config = dict(
    d_expert=160,
    balance_loss=0.0108,
    vocab_size=2048,
)
Below are experts of layer 3 (counted from 0) of a mixture-of-experts language model. Rows are named router (the router's row for the expert) and show model dimensions 0-255. Each number is 128 + 32 x the weight over its row's rms, rounded and kept within 0 to 255. Numbers have three digits each.
After each expert's rows: a language model's description of what the expert responds to. This comes from a sample of Wikipedia text that the model never trained on.

# expert 14
router:151164121120159061058076122128160147080145112114151107125092147170125114094062077116114144122069118103089167133105127127134158137114178106173133148168186103150106136059150096114132121192133187124151128149160143126148080089113162134085110136129086130182098106092137104194167120160105099149132190121075126087201100128137100148117105149110087119168169171191128150148067151092141154108080201159116139091145134099114150137142092158161116131109188147144151117099095123138140171167120116142143120130121088168203137111178184152135087138141194142075080148151117148137135200133113113153188124165089110047110168122139080134113121165144154124129127123117121161117125081117129195126197173137195123178082117156090076116084150144170111129158099118131117066092099168156166170133107151
It responds to: Prose word starts

# expert 2
router:149081120187127156120160146187155105201190122147126165079085100186181171139167146099164110142124125069177096096126177095162109116152137119151153157139101122070185154084130206160133113166129131061099092118123152128035157110150205174183071100117121168142108149128140162092177170083147141149123163130119139141093095107081122129097153076153110137089077165136123157060114110112125185125084131098131100148110132091088119119084107118121154165174130108101111118170131144200073091141121166150069113130082167124095169169072119145086124087094152120178144120173096123139159120148139132084087085069115111150055110127128084156137152119137135155103112121111119120145079120090165146157147158131159156138129138179073111117157163098141121123106167083141123175132141161144185149123188118
It responds to: Infobox suffixes and labels

# expert 3
router:100147157100122118136129084110068136148183148178136073117112102144178104144175151117121089173123179192114116088127096074109125125189119167110099085133159100143083164080153116081145095164201120096120077105115078042063182135172123160077167166131150135168125158144080170099143116194120157168169135118116157125102157116085122129118103206073153131130064104100096134119142146119183103098143148118174126129123122060092124122146170101105146182169111128114173118158141150170122078104151139138090135142117160192205150100067170131146118136090180142111188068114118060114090113156143093112123148114093111133100129146108147125098147135169121127092119078156111164138079151111130172158131136099094097152100125128173158159148086074076171180104150120118149190137140127159090115094136101
It responds to: Second piece of names

# expert 7
router:098174163104146090096165109129086097129152157088137077144156091056162141129145122165186147160176150129110150115088160112183117086153166137130108141131100109188083129143129095154219088101115111115119131103155106065105154155068135095175181161161179148145131100127093114121099117110187108095160180110108156123121088121110159080184159096131097179167108143067157103119105123109159138172168094088158111138091108167147119091127203068128086080129109118106095156158119112118102056110153081139121146109121085150109140117140138105096103082165111106133186109184150139121159118143136093169117155137097096179103154168122151130130186132102083148118129165156077129175142152102141167211190095145143134125138178147186126108184178108141134115076119105105114123178118208167094116059153112
It responds to: Mid-name word pieces

# expert 25
router:193177102087117102094141099151144152089125151129128192078152154143115168074180124116146119158155149108110157085074203133134086082100167154119147112181113126141152101183091120156238116109129125141083119172173118135175130117146082066199184102091162147098094102152132127140151103133159144139146143080071151088165135116073127077171163148154150051081129073116162132146142114207156134132148123134114109111127112145169107148121071115097068139115143151122125108157129120118167127093103075178191119124152127074104069104125138186164084171103142116105103132065173077099135123120135094071158145124130097129087111183116165121143102152105210093141116122146135148166118152107173170141113134124127125049116102172121144124165190136175104092123148075135133124143140095120114136097094145
It responds to: Vowel endings in names

# expert 8
router:162170191081121101087157131157138154168108161080138143184095086109180141084167116141126063145143165118148116106171109145138100110170104162139136106162196147176146167178147122132052144130076134079163106095150079131169184132103110109107146132128175123157126086131183154081066105154095152079123137161130147151094141104128142083144104086137136123150102107122101143196184149148110183165161110141148110121126116165154072100078111144073154195051181148097129061105139168155124134081137156092155098142157151053072143094106138135150137187123120136203088071093109147122070093105142148101106159158107122197092128163105148135156148115152149110105104124100137197110150160120105116121075140170121113104136104107143135134119076172090151097145134097116114133098157129113139069065196143
It responds to: Table cell separators

# expert 6
router:112176154168082163108156137072115107136084098106139042088081124130147148165116087123145160116091152080117179070091155184142192143160166108136158121118174038123157072105117087162162158123123173178178107129112144088097107107119079145098094190136144073114128147106113147145126146073130108109085146137134158114071175126141125140072099127179098195144120157129152097158122108149150136153122137146152109078143135109140115071141126098112144194092135099102138116135131116156166087123100137115106122088126096114181152103173172158124070169149109092149119106185073153176088179139134091119082082158067082151192092132092164103046159085152092101139121151156157165105116138127170105090148090153106122129118143113186078156093106147164132172151113063079145125120159099139142082114154175
It responds to: Sentence-ending periods

# expert 15
router:132129160114151155161155181123129080085147108184136106097150103099087142164109117077080107156113103120151133184082145150102090102085114114118111168090114155087109091143171110138153111118118112111192140159078122174145143177100060188151146123116036101141122140142145135137111136169139172149121139140116063144155060173122147096088100084143143107099159165120128088103148114138143105106136153074086148143111131119159161158119136171237127136179129127176119114125140112149125048132159125129147255164130107210114136165162125161117121131095135152051114092143179155170092155151122153115129150119109198078214104104156097171141149158153109117084128122099113147088111119127094179118168123124169141121121089137154108115154118157119141097158133151121129151140112097105156174089092058
It responds to: Capital word-initial letters

# expert 24
router:136144147093113136120192130139121145158109161158114145162156098107133147099128193163157160129088142147137147142165079115102152096161104142138076082026149107158123157075106106156103118059129084116158125090153106148173148119147106127112104125182080166158064136138182149130104120167081111184117157107159089101161106124111091121158116079168124147135109203136103100170178161081164103125148122153153129162077087157115113086098136135128116179083131170138125065079100165150159139052154176152196130120130130117121094105054101102097139109097133132148129091107096147131161075128132145115080163151171104153152131106129076164145151168083171139093120082089154096092056148183130149159161035093139102151078156151204135097126138130136189187098133123139107170147073139108095114134155119
It responds to: Table pipes, name starts

# expert 20
router:099163123130157137149168113107092146153092109091183092143158147106141096091086109131118164156163116147183119117131099097117110103155119069122119157073151140131114103158134158167094100155168087145110101111175137095096186117200162160103103143142032095066099166096102068102166128083179139133152071208157139089112119141128147108045091134168141109127180197179162139103153136102086127129161106142119135143118141167130131155119127090128196127118101140136062179122108190107149106132156115086137195164075125238094129118072109144080110113104103128126166120151082111169107115144126154149139197152170126082173150122163153178145146127144122137105122145114168177165148095126156137137158106123106136151169198145119145064136074129121152153107085160106129089077121160105084122166101090
It responds to: Word-initial consonant pieces

# expert 26
router:151079109135172181148136151093091103160059093096108156129103103163140128115117123125131087153129152126183130129087047167102120093141101138139177156179100134107172159177144153149160175163230104120093110110109127178093081112061081125142132127129173110150116145153115111154130114118096116056081126063153125095116145122168102122148168118187134097102114102156175140075125111120138124096125120165125098109129122142122111094095131145126156164065131125128157136103116151154158032121088104038074134102141135134117165099127097172163164027194199090101133123163101117079157202123138127201164076146166061110143163127116129165150114089150124119109129116081133137124113143134137126101122093141142135142132113049175140124137144142127174114105154126140143152073177138102084187184147145
It responds to: Foreign name fragments

# expert 30
router:149109085120079059129131120139089114132219131117171130097085181158136130147131137175168143126130167113067128154102099111131111149140094123094118147092159132140108093092082144161135170128034141080131165134089142116137112106127119151080136070137171094124118127112081085124134076129101145142185100173123154136117166108151092078138111125080164159138097059065137180146122147216168154108088101181124118162123124120151104129117126102067131140176108081120143137141135159190131175107166159126099120106132137080115175077142109110200152136140101089139110093138137097120137141066129162189094108140170177131145142146110114106139168156088074086096110173061127142130150107104118102111156165169101155084138101132082096204095083147107095166159106217086114108137109095057112171177149134
It responds to: Pronouns, conjunctions, y in lawyer

# expert 17
router:161100143131169090163109120102204131088180128092108154152159105098122140099112123137143157113141080088106101109137102156145127154130151119163146151064119126129135150110101121114161186124062119125082145127142145149171133133078113118143210129209094040108138128157107119134168125074148091143194128123119140156155150121133115147129163137149062061172192098099110132108170118145080098181121096122067200185095126166232122094107087093139116122117202105116158134172137089128143170159119094121116115102116083142108067156126144143041150193151088149120103157067119118196128082122138148120105104096184181125140112123161110187135086154102122144145123138099139112144152139101094151110107121139118045178088117141072139082137117206148088128142103117149142095139126115180109135127115115
It responds to: Latin-root word middles

# expert 31
router:090155104206118137100127092111157119135063173204164183162122131214127167126103079164042112143189107135122173190117113116098065143207144129153108102104079168131132092082171125115109114168187102130107085136092153091138059156132130100123143153084080084152168151197102122107113117151126121119109109118149036122144126127138099159173110186108177123141130117146099149166143118164123089093108129157139116127187116086117136130106108105141126124218153106131127078158156160141144184102064146173176113139138161115115127084142162130070160168172084161079150114118148088082115151146134140141134140159111129151098100157109155091142165103121140105117123149182164125167112143110134051132167105118079096095116138117144149154174100098130136123084117168107158087107153107124098082122047128
It responds to: Sports vocabulary

# expert 16
router:109085168149130083127133114151123143113177115137125131200158090066129110132123148109136088154114133182102107172125140137161067190113176128148073121106117142126133134148076190082083127207139096150109186161063105135174113140109123166105115124210186127186138098090079134069106106092129114187129075148119136191122123117087118103141121168106076095138148139102095102164142115111138160106149085144117191137142128098131128163130162143120143194172102179130145129122163095120080101133097157176118129123146168159164143135134128102110153080123144193145084106079193142168114095118127128181097133162190143088125149128103123167113156221185093147121109081209155181153082176144161168100146143123165139121127141160116179116136136163102084131136117080186140098165097178158173138123104152
It responds to: Word-initial consonant pieces

# expert 12
router:126067107134138119098108105046107107191117151087146139073161091162126124158121080083139092119101164121155135149141099115113175114129136125106185129165051168161132149192137115103097075123132183149094177118144165088107095116207113111128099087073115126148061116204077113110081177147086135121117165201136144123171134125097099096131085136115184160097125135147119122105132088153085132124168162115109096156179123067087111070123162175133113122154166163114135139135127097137095180210119110178094121110172114186169144126147075115171093065109114098180170109112133077117095082131131125175162184140126166156085097143112171139124165133110115131127121133117059160113121155103145145106082119104081169092111152065100158096144100104101171122125112127138163187132117117179178084154144115
It responds to: Word-ending suffixes

# expert 28
router:171123126080099141130146115157151149065129168096149122146172174106127095108123155134128121122185110194107151192149113103157097152158081178130111104079094067123147115083114193088164130095095140117111109122116105084125157104105131104101205155161057096120182192055098086117141150161145119099118072096111092134177138139135102164106127159187114097116177125089097073154175169093102112126104174098144123144082134118143136113120083104136135122113161160130116116158143124110109126149182060106110133132061140124099123106191144105088137123168137188068132114147087112161129117088133174105133153120132120148166118055139126133157101122121105170155121107142131139115165166125091137071136167114068066121085209092075073134084131205103105082078135127136159079138050116153075103150100136
It responds to: Spaces and syllable starts